Weights of a small mixture-of-experts language model, trained from scratch on English Wikipedia: vocabulary 32768.
Below are experts of layer 7 (counted from 0) of a mixture-of-experts language model. Rows are named router (the router's row for the expert), gate (a neuron's input weights, with its number), up (a neuron's input weights, with its number), down (a neuron's output weights, with its number) and show model dimensions 96-191. Each number is 128 + 24 x the weight over its row's rms, rounded and kept within 0 to 255.
After each expert's rows: a language model's description of what the expert responds to; "comes before" lists some tokens at least twice as common just after its tokens as in all text. This comes from a sample of Wikipedia text that the model never trained on. Tokens count by the router's weight.

# expert 20
router [130 138  92 179 121 126 149 130 115 118  89 128 120  94 120 116 145  73 161 141 150 115 157 115 119  92 125 119 104  92 155 117 100 104 122 118 169  66 187 163  96 129 136  92 152 105 113  99 126 102 127 116  94 177 136 123 153 139 123  93 132 173 124 117 120 108 122 134 156 119 118 114 130 136 125 118  91 114 140 121 126  90 158 145 138 146 126 131 178 145 144 116 103  90 100 176]
gate0 [ 56 166 156 128 102 117 122 114 112 158 170 146 117  76 101 151 104  71 103 126 132 113 154 141 121 158 121 108 101 124 146 143 157 126 148  74 122 139 118 175 172 135  81 151  90 156  67 125  97 145 143 147 118 142 145 122 123 156 139 117 162 113 147 157 129 154 113  95 138 111 158 156 123 119 148 143 113 134 123 152 133 112 142 135 121 125 115 159 108 117 134 160 132 128 133 114]
up0 [151 152 152 131  99 181 129 108 169 100 167 165 115 129 175 149 108 166 134 132 104 122 107 110 146 107 130 127 150 153 127 149  99 157  97 139 148 128 131  89 151 156  93 154  97  92 134 144 148 138  98 104 119 174 135 138 111 120 116 136  82  79  94 129 139  99 158  86 122 117 158 141 145 136  71 147 154 100 151 160 102  94 127 107 134 141 151 144 101 142 126 125 145 176 138 151]
down0 [122 111 118 108 100 121 121 138  98 121  66  96 132 150  90 136 141 110 124  82 161 103 148 138 146 105 198  91 125 129 131  81 101 141 142 171 134 161 154 128 141 129  94 148 121  95 152 117 125 121 175 135  79 166 153 122 104 117  91 167 123 130 119  96 102 147 105 153 156 141 154  93 102 110 133 105 111 132 120 124 157 136  87 123 130 187 125 135 114 125 113 127 111  91 141  74]
What it handles: Word-final pieces of Latin taxon names and foreign words, e.g. -es, -ers, -i, plus ordinary nouns like water, negotiations, ion.
comes before: ",", " (", " and", ")", " are", " were"

# expert 18
router [155 161  69 170 121 118 127  94 115 121 107 153  91  95 159 146 149 149 149 133 134 125 149 124 100 115  92 125 115  97 186  92 101 112 170 115 175 125 170 132 112 142 154 111 140 108 127 117 117 123 136 132 137 159 145 129 138 131 106  95 173 176 113 141 104 116 142 123 152 125 138 122 129 182 132 100 112 132 176 121  99 121 145 107 146 128 130 111 153 200 140 141 126  99  94 155]
gate7 [160  78 137 125 151 141 129 154 113 121  94 108 128 121 103 152 162 110 149 141 143 162 107 137 120 145 118 152 128 102 189 143 137 147 135 116 158 105 150  80 104 136 136 148 106  99 143 112 101 154  82 132  88 166 150  98 142  94 100 117 132 101 107 108 172 141 101  93 145 160 124  79  86 180 157 121 129 102 127 157 120 159 112 143 157 138 112 175 173 114 137 103 120 142 149  95]
up7 [106 171 124 112 132 123 131 127 103 124 180 133 138 129 134  76  99 126 108 118 132 130 130 108 126 158 135 140 141 172  68 128 136 120 177 153 119 125 114 142 147 125 116 132  87 138  95 113 152 120 145 134 125 141 105 160  93 131 119  99 131 135 112 120 115  92 114 145 105 122  62 157 152 106 145 179 123  92 133  96 134 134 115 162 123 133 166 104 123 138 115 143 147 112 131 158]
down7 [140 203 172 111 157 132  84 112 111 148 143 144 106 128 159 122  98 102 146  91 122 104 117 104 126 126 136 182  82 115 134 119  98 124  94 127 138 155 133 123 105 148 126 166 150 141 151  99 105 129 110 122 146 157 137 114 159  80 113 129 124 157 140 139 146 141 131  81 108 128  88  92 140 114 134 147  90 174  42 126 126 140 120 118 143 168 124 156 129 135  94 125 138 120 116 151]
What it handles: Pipes starting table rows after a line break, plus past-tense verbs after a subject pronoun, such as won, served, joined, took, helped.
comes before: " ", " the", " to", " a", " his", " —"

# expert 19
router [139 131 122 119 154 141 136 111 104 136 119 158 111 128 133  85 163 134 161 103 158  94 171 141 156 102 116  89  81  89 130 112 114 105 151  94 141 129 150 153 109 164 183 120 100 147 115  86 139 126 124 137 136 154 109 119 176 126  98  96 140 150  83 158 108 118 140 127 144 115 127 153 149 133 106  87 100  79 138 119  79  92 129 152 115 128 111 111 136 165 121 107  99  87 133 136]
gate1 [116 159 118 112 140  72 132 118 138  80 120 131 105 116 153 137  79 154 107 132 147 173  78 120 147  93 115 148 107 147  92 140 145 118 140 133 129 123 139 129 131 155 136 118 106 178 119  84 106  83  78 156 140  97 103 101 153 148 139 156  87 153 109 115  80 125 142 140  94 132 151 131 142 121 116 110 148 132 104 114 102  95  95 123 141 135 113  92 119 116 110 124 128 130 122 185]
up1 [141 139 115 145  86 107 109 151 174 124 139 141 103 153 132 131 135 131 151 131 171 121  96  87 159 144 103 132  87 109 120 150 187 125 128 100  96 143  93 146 151 163 114  94 102 142 136 125 119 116 117 133 120 103 155 117 157  92 150 167 153 139 129 117 130 135 117 125 107 121 109 159 157 138 149 178 101 116  94 144  70 116 115 154 132 125 127 167 171 106 109 134 135 164 123 142]
down1 [161 111 136 160 144 150 104 111 124  83 139 132 105  56 100 150 137 137 101 151 152 121 205 120 157 125 115 135 140 145 140 121 122 110 111 120 140 153 163 121 150 153 171 127 110 113 127 170 115 122 117 113 168 161 120 145 126 144 115 107 166 157 124 105  94 118 141 101 110 130 127 106 141 104 127  86 139 117 115 158 147 144 141  82  98 110 138 133 108  91 107 109 115 113 118 118]
What it handles: Commas, especially after numbers, years or names, plus and, &, or and dashes that join clauses or list items.
comes before: " and", " ", " but", " which", "00", " including"

# expert 1
router [151 136  84 132 141 101 117 116 100 120 138 127 115  90 122 137 109 115 143  97 155 143 142 125 111  87 107 105  92 113 135 102  81 111 155  83 176 110 135 126  96 160 185 128  99 163  96 112 129  98 116  88 138 125 145 121 130 153 103 114 111 127 127 175 112 124 129 125 142 104 103 155 164 149 129 121 141 130 161  74 129 123 137 142 115 137 170 115 134 142 154 150 114  99 133 125]
gate8 [146 139 109 155 138 120 128 142 132 119 144 142 171 107 155 102 157 146  83 118 157 137 119 138 119 139 115  99 114 141 135  77 127 137 140 126 129 145 107 154 125 106 100 122 153 119 117  80 142 122 125 137 122 145 147 126 152 140 129 128 177  90 123 125 182 171 106 142 126 111 102  94 101 151 160 169 151 118 143 141 102 125  88 129 121 102 145 109 126 166  83 127 112 117 106 157]
up8 [119 125 180 107 103 108 113 135  86 142 101 122  96 168 120 141 121 147 113 108  98 120 113 156 124 123 148 129 112 124 140 139 151 102  71 139 133 155 110 136  98  96  98 125 126 118 162 186 115  81 110 137 126 110 166 140  99  54 162 105  86 131 116 126 117 166 101 115  99 120 145 135 129 110 141 116 145 109 142 151 103 118 120  93 135 115 117  94 106 146 139  92 130  95 117 104]
down8 [170 156 140 156 149 123 137 122 121 165  97 177  83 134 155 155 156 121 139 104 144 119  87 115 128 123  93 125 187 166  64 170 122 134 131 127  98 119 112 147  98  81 145  85 122  99 133 159 117 140 152 112 153 137  99 146 120 139 145 106 129 147  72 159 136 105 109 143 141 184 119 131 113 124 123 122 139 148 146 125 130 140 148 148 150 120  81 131 158 144 131 111 180 134 146 122]
What it handles: Semicolons, pipes, colons and dashes that separate items in infobox lists and tables, such as Defender; midfielder or No. | Title.
comes before: " ", " \"", " A", " The", " Title", " Best"

# expert 14
router [121 153  97 168 143 131 125  85  91 101 117 145  95  79 128 150 146 112 134 141 147 127 132 127 127 118  91  98 110 133 166 118  99 108 158 104 178 112 143 127 125 161 157  97  89 163  95 104 138 101 121 109 161 135 133 143 147 139  80  92 144 145 122 161 118 127 137 141 167 120 141 123 145 170 109 115 100 116 213  96 110 113 137 123 150 133 146 109 181 181 146 141 106 118 120 157]
gate0 [ 98 157 112 129 149 146  96 146 113 113 138 107 121 151 130 137 134  85 198 152 157 112 121 118 145 102 143 140 145 135 111 149 164 128 139  96  92 112 167 154 160  89 105 150 141 142 142 119 110 118 112 135 129 149 111 159  80 160  87 115 117 106 101  98 131 160 158 115 169 144 133 117 114 135  75 135  68 139 160 142 122 143 164 141 140 126 121 139 152 144 127 154 140 150 119 143]
up0 [147 150 128 113 148 107 146 103 194 129 126 129 133 134 166 121 129  95 189 160 142 108 137 101 128 111 116 150 111 170 128 170 126 117 167 116  97  84 139 150 144  91 127 108  82 137 143 112 144  93 111 143 112 162 170 121 141 137 122 112 131 132  82 126 111 111 104 122 125 167 109 112 125 118 122 142 149 124 118 130  73 136  71 118 118 122 164 123 151 170 126 124 148 163 101 137]
down0 [104 119 140 124  87  83  95 115 100 143 109 162 142 140 148 158 121 133 143  98 162  98 109 189 145 126 131 144 126 138 115 131 134 145 128 125 145 126 140 153 116 141 147  89 186 182  84 123 138 117 142 114 133 141 115 147 162 121 134 153 134 147 121 147 127 107 142 169 113 117  97 128 103 148 144 107 113 160 132 115 141 125 132 133 100  97 150 125 102 146 154 146 132 154 170 125]
What it handles: Forms of be and have, and to or as, directly after a sentence subject such as it or which, e.g. was, is, were, been.
comes before: " a", " not", " be", " been", " the", " an"

# expert 17
router [129 133 110 154 138  93 136 106  98 137 114 131  92 102 139 138 143 129 169 160 138 122 176 108 128 115 123 144 124 118 154 100  84 122 142 115 123  82 147 124 101 181 144 122 159 128 132 109 133 100 142 112 107 127 160 113 159  87 121  94 154 129  98 152 140 103 121 144 167 148 132 168 128 138  96 138  84 115 146 100  76 112 156 127 133 130 142 102 148 158 166 151 101 125 107 153]
gate0 [116 132 101 124  96 152 103 136 160 147 110 159 144 158 101 126 126  93 118 143 128 158 153 152 162 114 126 137 106 107 152 108 121 112 138 115  76 100 157 125 100 147 115 100 170 138 116 112 177 113 158 131 123 118 167 135  57 147 162 155 138 146 141 108  80 129  83 147 151 103  94 134 153 128  79 172  98 108 124 136 147 106 123 156 162 117 141 153 109 124 164 140 111 134 153 134]
up0 [123 124  73 133 163 176 114 137 125  88 119 152 112 130  99 128 157 102 143 134 142 115 140 110  83 156 132 133 159 111 121 176 126 170 138 116  99  99 147 146 174 110  93  93 131 119 135 119  87 154 178 149 163 125 118 126 110 170 152 139 151 129 163  87  99 128 122 119 124 146  90 122 140 147 139 157 167 103 127 121  39  93 104 156 123 128 112 148 102 174 148 138 127 115 112 116]
down0 [128 104 160  83 152 161 118 121 172 136  95 135  83 132 139 150  95 146 147 133 107 142 140 145 167 126 129 102 103 175 119 125 117 108 145 185 145 141  93 157 134 168 126 137 119 127 148 156 135 153  99 166  89 135 174 116 168 113 101 137 123 134 110 103 182 113 150 151 108 129 153 134 129 119 110 137 107 160 114 111  99 130 137 144 100  79 144  91 123 148 120 123 112 106 133 120]
What it handles: Digits and spelled-out numbers in dates, scores, table statistics and rankings, e.g. 11 June, 4–0, 13th, six.
comes before: "–", ".", " |", ",", "0", "th"

# expert 6
router [139  90 132 148 120  94 152 130  82 147 129 137 152 109 147 110 154 100 149  83 157 113 139 104 137 106 137 120 100 101  89 113 124  88 151 111 149  77 131 106 122 147 163 123 146 167  95  95 141 115 132 100  96 165 145 100 159 118 119 106 119 143 108 150 124 112 126 156 164 132 100 172 159 123 109 103  96 109 134 105  85  80 132 174 146 145 155 112 152 126 178 138  92 112 108 128]
gate0 [132 131 131 117 157 150 113 114  89 144 137 187 156 125 132 118 148 140 109  78 131 130 188  95 114 155 139 146 107 135  97 162 136 151 132 149 101  90 124 105 124 138 118 157 112 128 139 139 142 162 112 160  92 141 164 137 138 148 142 131 111 110 128 135  91 141 151 131 131 150 105 128 144 173 134 135 143  83  82 151  91  96 136 152 135  99  98 124 113 132 114 121 145 132 143 133]
up0 [146 151  98 128 117 128 110 122 144  83  86 110 163 151 116  82 107  94 134 152 124 107  91  64 102  96 120 139  82 125 141 112 128 162  88 144 117 152  72 124 154 133 125  94 138 158 125 124 152 123 128  91 129  72 109 127 124  93 157 134 128 128 145 119 169 134 129 106 119 123 148 171 145  88 159 139 153 131 134 112 136 127 140 148 101 136 165 163 108  90 128 138 101 113 106 115]
down0 [166 136 149 111 128 103 119 142 122 136 163  86 118 107 131 146 138 190 129 133 126 113 118 144 130 153 131 111 139 121 114 108 110 147 167 132 131 113 113 119  95 143 122 131 117  75 155 106 105 127  99 111 168 120 149 119 137 171 113 127 136 180 131 150 114 154 124 172 109 125 131 112 138 158 100 124 130 112 131  65  91  89 138  96 127 120 148 146 139 149 144 149 108  84  87  90]
What it handles: Tokens ending a number or measurement: closing parentheses, percent signs, units (km, kg, days, seasons) and final digits of scores like 2–1.
comes before: " |", " (", " |\n", ")", "%", " is"

# expert 30
router [142 152 137 121 137  99 126 135  83 120 116 166 145  63 155 111 133 127 139 120 143 123 134 164 151 117 138 130 115 101 150 120  92 112 156 105 123 102 157 120 105 163 188  98 125 150 105 113 124  88  92 106 136 150 154 118 160 138 139 115 115 132  98 149 148 100 128 153 133 115 141 142 153 151 104 120 118  96 146 114 111  96 148 178 149 131 124 118 134 186 166 146 101  82 135 147]
gate8 [125 131 134 206 144 133 125  92 150 138 145 129 117  97 106 107 125 128 111 140 149 139 144 145 147 157 177 112 132 111 124 163 146 144 127  70 121 138 164 106 118 122 109 124 154 111 111 112 153 119 136 164 102 157 180 139 171 133 119 137 100 130 121 118 151 111 167 130  94 133 117 124 154  99 132  72 134 140 155 178 147 111 122 131 136 113 151  83  90 127 115 126 124 109 102 126]
up8 [161 109 108 166 122 129 113 143 130 150 152 139 177 119  83  98 147 134 155 120 151 134 116 147 117 132 123 124 145 178 152 155 171 114 116 104 106 141 140  98 120 119 131 151 146 158 144 154 121 104 109 181  97  97 170 165 106 138 136 124 132 158 127 114 147 125 125 145 104  98 148 158 196 156 134 110 143 116 131  98 128 114 201 143 125 113  89 143 102 159 165 164 143 154  80 141]
down8 [181 145 114 141 141 142 136 157 137  84 106 151 151 153 136 144 154 133 125 115 144 167 141 175  99 114 123 166 144 111 135 151 130 150 116 113 153 169 111 140 124 105 135 131 108 105 120 119  78 119 134 140  88 109  97  93  93 122 146 159 124 108 128 117 140 119 128 115 147 147 114 140  80  99 130 148 133 171 136 132  78 132 118  87  96 119 170 152 136 135  85 132 141 124  86 136]
What it handles: Table pipes between cells after numbers or names, plus commas, semicolons and clause connectors like but, because, although, though.
comes before: " ", " he", " —", " it", " W", " $"

# expert 21
router [151 144 115 146 133 146 147  91  86 123 110 146 117  95 138 109 155 143 152 138 133  77 154 136  95  88 128 146 113  84 148 123 110  96 181 107 150 105 142  80 137 157 134 144 135  93 104 119 105  99  70  77 115 135 150 122 154 165 134  97 137 140 136 163 136 117 108 149 148 118 133 165 159 152 156 111  77 123 141  88 106  93 125 148 147 169 121 115 151 126 167 127 123 103 114 151]
gate1 [170 114 143 112 174 104 104 111 126 167  96  76 129  98 141 121 120 110 154 123 131 127 139 115 126 131 174 167 159 150 143  94 140 136 150 120 106 139 137 103 102 124 109 142 152  95 119 136  95 132  82 127 124 128 157  86 149 101 186 120 119 134 123 111 132 107 137 172 141  86  99 139 153  99 118 105 151  87 133 155  81 109 103 133 121 174 128 113 122  89 113 120 148 133 109 134]
up1 [161  82 152 104 122 105 176 128 172 145 131 168 147 117 131 131 172 160 136 170  86 113 156 137  53 115 118 137 116 114  86 122 135 139 203 163 136  90 137 130 140 102 110 184 120 118 130  97 118 139  95 126 118 137 132 130 140 136 157 121 130 123 123 116 125 122 128 140 160 136 114 105 160 100 136 121 138 167 130 112 171  89 170 169 122  97 107 114 143 144 137 129 157 103 101 136]
down1 [ 82 115  79  88  66 153 113 154 124 121 170 133 125 155 151 117 111 141 123 111 131 145 110 120 162 135 125 100 119 169 132  85 116 124  92  83  95 141 109 154  90 131 105  89 137 106 139 118 143 122 128 109 145 135 104 114  97 162  86 113  88 111 155 119 146 130 153 144  93 125 166 116 184 144 156 187 128 108 135 131 108 143 128 106 138  93 143 132 121 130 139 130 130 123 147 140]
What it handles: Periods ending sentences or following initials, such as David Gyasi. and Douglas M., including after quotes and parentheses.
comes before: " The", " He", " In", " It", " This", " She"

# expert 13
router [178 122 127 152 103 127 156 124 117 143 105 121 114 100 135 116 162 101 164 136 153 128 153 101 132 118 105 141  88  76 131 110 109  94 135 145 151  67 154 164 122 123 150 115 133 137 119  90 139 109 118 110  73 147 114 109 168 135 114 103 113 158 105 128 130  74 132 131 141 131 125 120 139 120 134 123 106 126 161 126 126  62 145 171 121 151 154 109 188 132 152 120 115 102 107 149]
gate7 [134 132 124 126 148 126 159 104 101 104 135 140 126 133 124 139  74 109 128 134 120  89 143 145 129 143 141 129 124 111 151 107 116 139 144 103 156 127 131 137 121 139 129 104 132 116 190 160 145 149 133 140 113 109 113  70 121 139 157 113 133 128  93 145 105 132 162 126  72 106 147 108 135 123 166 122 151 134 100 122 107 101 111 148 130 109 149 158 164 104  98 135 112  89 108 154]
up7 [160  81 111 155 111 161 164 140 149 114 175 123 132 135 133 136 148 172 115 125  91  94  70  90 132 116 108 130 122 152 116 168 157 145 119 155 173  97 115 179 105 139  79 129 131 156 153 136 121 139 163 154 148 134 126 152 145 133 111 172 117 126 117  89 130 169 118 151 172 138 136 147 128 161  83  93 139 141 157 126 148 128 128 100 127 143 120 133 124 124 158 124 163 130  94 131]
down7 [111 138  97 141 109 152 154  99 146 148 160 130 114  99 112 136 183 142 175 176 132 140 101 159 115 129 123 131 118 128 107 145 161 133 127 131 155  77 128  99 131 117 142 167  96 145 149 165 115 100 165 154 138  51 159 131 126 160 158 117 138 100 173 126 114 145 121 167 107 117 100 143  95 130 126 130 187 106 123 136 117 126 149 176 117 117 168 130 155 124  94 132 117  90 106 144]
What it handles: Head nouns that end names and noun phrases, such as League, Park, County, University, theater, Road, Island, or nouns after military and cultural.
comes before: ",", ".", ".\n\n", " in", " and", " ("

# expert 5
router [178 145 116 130 111 109 123 112 126 113  91 173 114  97 132 104 145  96 176 144 143 135 153 110 140 108 122 129 112 101 163 106 124 100 117 151 190 102 143 150 107 126 133  94 129 114 134  90 107 119 130 127  78 130 156 133 174 164  92  94 145 160 123 131 103  92 141 143 152 142 114 128 135 112 135 164 125 114 154  90 141  71 160 147 135 109 144 126 134 130 155 126 111 110 112 123]
gate0 [163  83 119 150 119 147  93 191 131 134  98 147 107 107  88 134 122 125 113 171 142 167 132 136 115 145 130 111 155 168 133 138  89 147 108 130 100 152 130 143 173 131 112 152 168 160 146 158 173  83 138 130 128 103 142 120 127 138 142 111 106 115 114 135 135 153 112 152 129  83 147 124 162 146  72 103 135 143 138  98 142 120  97 140 126 111 132 165 128  84 147 137 158 108 115  89]
up0 [149 130 116 105 104  75 122 115  93 159 108 147 115 132 124 121 134 125 126 152 110 123 142 102 107 155 190 160 133 136 127 126 120 142 122 165 125 171 158  83 116 102 103 141  86 109 156 131  71 141 165 165 126  82 113 137 120 141 132 141 123 137 161 107 116 162 135 124 125 130 110 114 115 107 103 140 161  83 167 144  88 148 149 143 106 103 177 145 152 106 142 105 114 119 133 103]
down0 [102  85 144 171 123 109 123 125 128 114 151 124 143 110 106 133 114  97 121 113 109  96 145 127 117 139  92 137 108  97 162  91 160 143 178 112 147 106 172 137 101 138 149  81 134 150  88 116 120 102 116 147 132 138 101  85 146 108 152 141 138 126 118 129 119 140 117 103 119 134 115 135 142 103 134 140 105  86 160 139 136 111  87 124  79 125 145 127 116 156  55 129 100 139 139 117]
What it handles: Participle and adjective endings or whole words after was/were/is, often before by/in/as, e.g. known, built, reorganised, encoded.
comes before: " by", " in", " to", " as", " for", " with"

# expert 23
router [145 154 108 162 115 139 124  94 123 120 127 131 101 139 141 112 149  84 172 124 160 127 150  86 131  94 116 129  99 107 116 118 101  77 130 150 157 111 151 146  98 136 146 111 123 113 111  57 144 114 125 114 121 141 123 133 145 165 147 118 107 173 147 137 126 104 162 147 142 108 136 135 144 105 157  94 115 133 161 122 121  77 150 146 146 156 144 102 177 133 143 105 112 109  64 146]
gate1 [150 132 116 153 142 167 134 127 138 137 108  87 108 146 113 120 140 137 149 136 173 118 121 109  90 104 147 120  96 148 167 112 137  95 149 118 122 126  86 129 108 109 160 105 114 162 126 112  93 143 150 115 146 127 147 121 104 122 162 123 115 102 123  98 120 120 112 143 125 123 119  66 151 114 130 102  87 129 149 124 123 111  92 127 162 138 132 175 132 132 123 114 132 135 135 124]
up1 [ 80 125 134  91 126 108 147 129 131 129 143 124 114 116 105  99 127 144 153 135 136 153 125 154 152 126 149 140 129 148 137 138 139 112  90  97 148 145 103 118 168  98 142 148 147 138 158 139 128  92 133  94 166 130 126 117 154  98 113 114 150 116  79 132 152 146 163 137 165 147  98 186 116  85 134 116 116 100 168 168 111 160 123 145 112 168 120 176 126 112  91 142 132 147  96 127]
down1 [134  79 151 125 114 154 130 186 107 140 144 129 118 134 143 154 168 132  97  85 146 180 116  81 119 141 157 134 139 124 151  80 157 101 125  97 109 147 125 153 127  84 137 170 149 136 147 147 142 160 119 146  71  75 120 148 124 131 134  87 122 107 110 150 121 149 157 184 132 116 102 132 145 118  98 101  89 126 143  92 114 111 107 143 137 117 140 148  97 131  67 111 132 132 101 122]
What it handles: Capitalized nouns in section headings, infobox labels and institution names, e.g. History, Country, Law Commission, Squad statistics.
comes before: " of", ":", "==\n", " ==\n", "==\n\n", "\n"

# expert 4
router [140 144 122 152 123 103 152 130 100 137 106 123 114 102 137 155 127  76 152 114 157 134 133 138 134  97 104 135 106 104 132 133 101 123 125 122 147  74 161 140 113 147 162 107 100 109 135 102 123  94 129 118  75 134 129 137 118 143 136  97  94 152 120 162 130 109 125 157 138 114 128 166 137 110 113  90  93  97 139 101 112  98 164 155 109 142 126 108 165 145 138 137 115  98 117 156]
gate1 [127 147 116 158 125 105 131 135 146 115  96 119  75  89 134 160 153  74 137 136 181 171 110 114  99  96 105 109 114 147 123 130 118 162 115 106 149  82 130 123 124 114 107 132 128 168 116 140 120 140 154 125  92 128 150 136 126 126 178 164 147 129 127 132 145 118  99 105 142  92 128  98 183 117 138  84 122 144 132 165 116 158 103 145 140 149 109 117 142 166 109 120 136 175 170  95]
up1 [160 131 157 127 150 136 122 121 131 146 112 113 163 138 133 148 158 110 136 133 176 141 126 168 130 143 133 134 133 141 101  93  90 145 129  90 151 108 228 127 141 143 105 151 169 143  74 101 107 114 143 142 100 151  88 124 163 115 153 103 120 146 151 146 149 104 163 113 132 144 118 134 104 125 160 121 132 131  97 137 120  98 136 122 110 106  79 100 147 158 135 105  62 153 110 149]
down1 [133 164  79 149 159 129 146 114 136 112 129 153 103 103 121 147 123 114 130 121 117 173 163 147 131 114 125  99 153 135 130 158 127 122 154 160 138 153 136 154 111 202 147 135 123 166 139  89 158 130 131 131 151 124 122 154  97 145 134 150 121 119 121  81  85  90 106 136 126  87 156 150 162 127 144 129 157 128 128 120 158 158 155 150 153 108 150 125  98 125  81 145 159 123 132 114]
What it handles: Subject pronouns and names that open a clause before its verb, such as he, she, they, who, or a surname before 's.
comes before: " was", "'s", " is", ",", " had", " has"

# expert 2
router [141 126 115 151 140 130 137 114  98 138  98 124 114  98 130 128 156  90 152 139 139 108 166 102 102  95 117 119 124  92 146 112 108 118 129 136 174  85 169 196 106 126 124  98 111 108 101  97 115 125 113 104 102 127 128 111 125 125 136  96 127 152 115 140 146  72 117 159 154 119 129 127 151 136 111 135  92 120 151 119 130  82 162 136 134 155 162 125 165 135 152 138 123  95 100 165]
gate1 [152 146 115 144 138 148 161 100 120 150 143 133 134 129 117 141 143 125 130 159 144 151 155 105 117 133 108 156 106 169 128 134 174 149 155 112 136  95 119 122 128 136 154 128 129 117  88 130 103 120 127 123 155 124 132  93 112 113 176  99 119 113 122 159 108 128 156 148  99  66  96 128  98 100 140 102 111 102 120 177 102  92 132 132 137 159 111 102  98 110 101 108 135 106 137 167]
up1 [100 150 120 123 147 129 121  98 142 149 129 145 167 155 114 107 171 152 117 122 127 103 146  83 154 142 108 135 128 161 163 118 158 143 144  92 137  74 115 137  97 160 166 114 126 129 100 127 128 199 124 115 106 121  68 100  99 104 193  88 143 159 142 146 110 103 140 154  90 126 139 107 130 136 115 126 146 140 119 171 114  71  52 121 115 148 112 111 102  75 139 100 145  92 109 157]
down1 [ 86 110 123 150 114 116 112 152 132 104 121 120 134 161 133 151 128  82  91 106 170 126 148 145 112  99 148 105 156 139 133 160 102 107 143 129 114 153 107  98 174  95  87 121 113 158 160 129 115 121 157 168  97 155 149 140 144 135 113 168 131 124 137 144 128  90 116 144 105 112 172 130 119 155 113  97 141 163 159 155 115 128 140 146 120 140 112 162 125 113 133 106 121 133 105 116]
What it handles: Final tokens of names ending a list, table or taxonomy field: countries, country codes, taxon names, e.g. Germany, ENG, Serpentes, UKR.
comes before: "\n", " |", ":", ",", " (", "\n\n"

# expert 0
router [115 155 110 154 143 146 127 109 106 109 110 156 136  85 151 116 165 147 163 124 174 113 143  99 117  94 110 147 114 111 157 115 112  91 151 109 115 123 161 122 103 147 151 102 125 152 126 123 121 105 102 101 154  95 120 140 187 120 129 104 136 187  96 139 125 131 146 144 121 132 138 121 138 137 107 121  69 109 155  90  97  98 139 141 130 126 132 111 178 199 126 161 119 100 106 141]
gate0 [137 128 121 142 115 120 135  92 110 145 140 174 156 134  98 145  99 111 165 108 136 142 143 149 118 155 140 138 201 136 123 133 132 157  90 117 101 137  92  90  80 120 143 136 117  86  90 138 105 104 106 134 142 139 110 160 141  96 103 124 110 132 147  66 133 107 162 145  97 129 178 106 132 150 145 114 138 101  99  96 112 119  95 153 137 142 113 136 156 131 138 127 124 142 139 151]
up0 [125 100 111 151 105 150 112 124 105 156 120 104 136 137 111 112  89 128 148 125 129 141 102 156 164 141  99 123 111 106 138 142 174 114  85 124 106  88 102 121 163 116 172 118 159 103 154 136 122 141  97 131 123 111  85  95 125 130 127 127 101 118  96 101 103 158 135 131 117  85 139 147 130 126  88  73 144 145 109 142 123 157 138 195 132  83  89 184 136 100 134 132 143  95  89 111]
down0 [160 135 116 139 141 140  94 141  91  96 156 131 112 136 131 147 134 148  82 157 119 125 145 148 160 113 134 159 146 108 123 130 121 149 179 126 124 128 154 132 185 162 135 161 120 162 108 108  87  74 118 145  91 121 111 133 137 105 150 112 146 113 145 129 166 144 140 126 160 120 150  87 187 172 129 125 103 127 122 162 131 134 160 124 113 116 128 112 127 121 106  91 125  82  89 113]
What it handles: Prepositions like of, by, for, with, against and despite, usually following a noun or verb and before a determiner: president of, chosen by.
comes before: " the", " a", " his", " their", " her", " its"

# expert 31
router [160 120 101 138 151 142 137 114 130 105 127 157  99 124 144 122 153 177 170 121 130  78 139 109 145 104  71 102 106  75 151 126  91 114 167 128 126 108 130 127  86 151 172  86 117 153 116 132 113 109 124 108 109 156 172 113 188 102  97 113 179 160  96 137 138 101 138 139 145 155 137 133 135 141 115 101 113  87 116 105  53 109 155 147 128 144 118 114 141 180 156 126 119 114 117 137]
gate0 [103 107 122 184 174 148 152 199 155 121 152 119  96 105 145 141 145 140 131 132 151 147 117 113 141  98 166  92 119 126 163 112 105 139 137 115 105 129 122 182 145 148 112 127 138  95 126  98 147 123 123 116 125 118 181 181 151 102 123 130 108 114 124 131 101 160 105  77 156  96 118  81 138 171 139 131 145 114 132 141 120 169 140  96 136 147 146 105 111 103 102 129 120 141 129 122]
up0 [132 124 121 143 135  95 106 145 149 173 133 145 112 170 126 137  95 129 162 146 118 131 121 138 164 134 132 134 111 120 125  83 103 113 140 126 120  95 128 137  78 110  91 118 147 113 108  99  97 165 104 102 140 147 169 144  89 139 120 147 127 103 119 137 154 120 143 148 122 117 115 126 135 117 139  86 139 152 132 131 141 176 133 160 123  80 119 105  86 118 135 146  83 101  88 137]
down0 [ 94 121 122 131  97 133 157 169 108 129 122 138 139 111 124 109 113 125 140 102 168 106 160  98 123 156 135 111 127 129 130 113 145  88 144 154 108 119 100 110 163 140 100 119 143 154 115 108 137 145  96 134 115 191 147 138 104  83 109 151 124 108 114  98 130 154 102 167 162 137 148 120 150 154 149 120 129 131 139 134 128 101 168 111 147 123 140 148 137 126  97  85 111 105  93 124]
What it handles: Prepositions and place or time words starting adverbial phrases, such as In, on, from, over, along, near, located, and months after In.
comes before: " ", " the", " to", " a", " his", " March"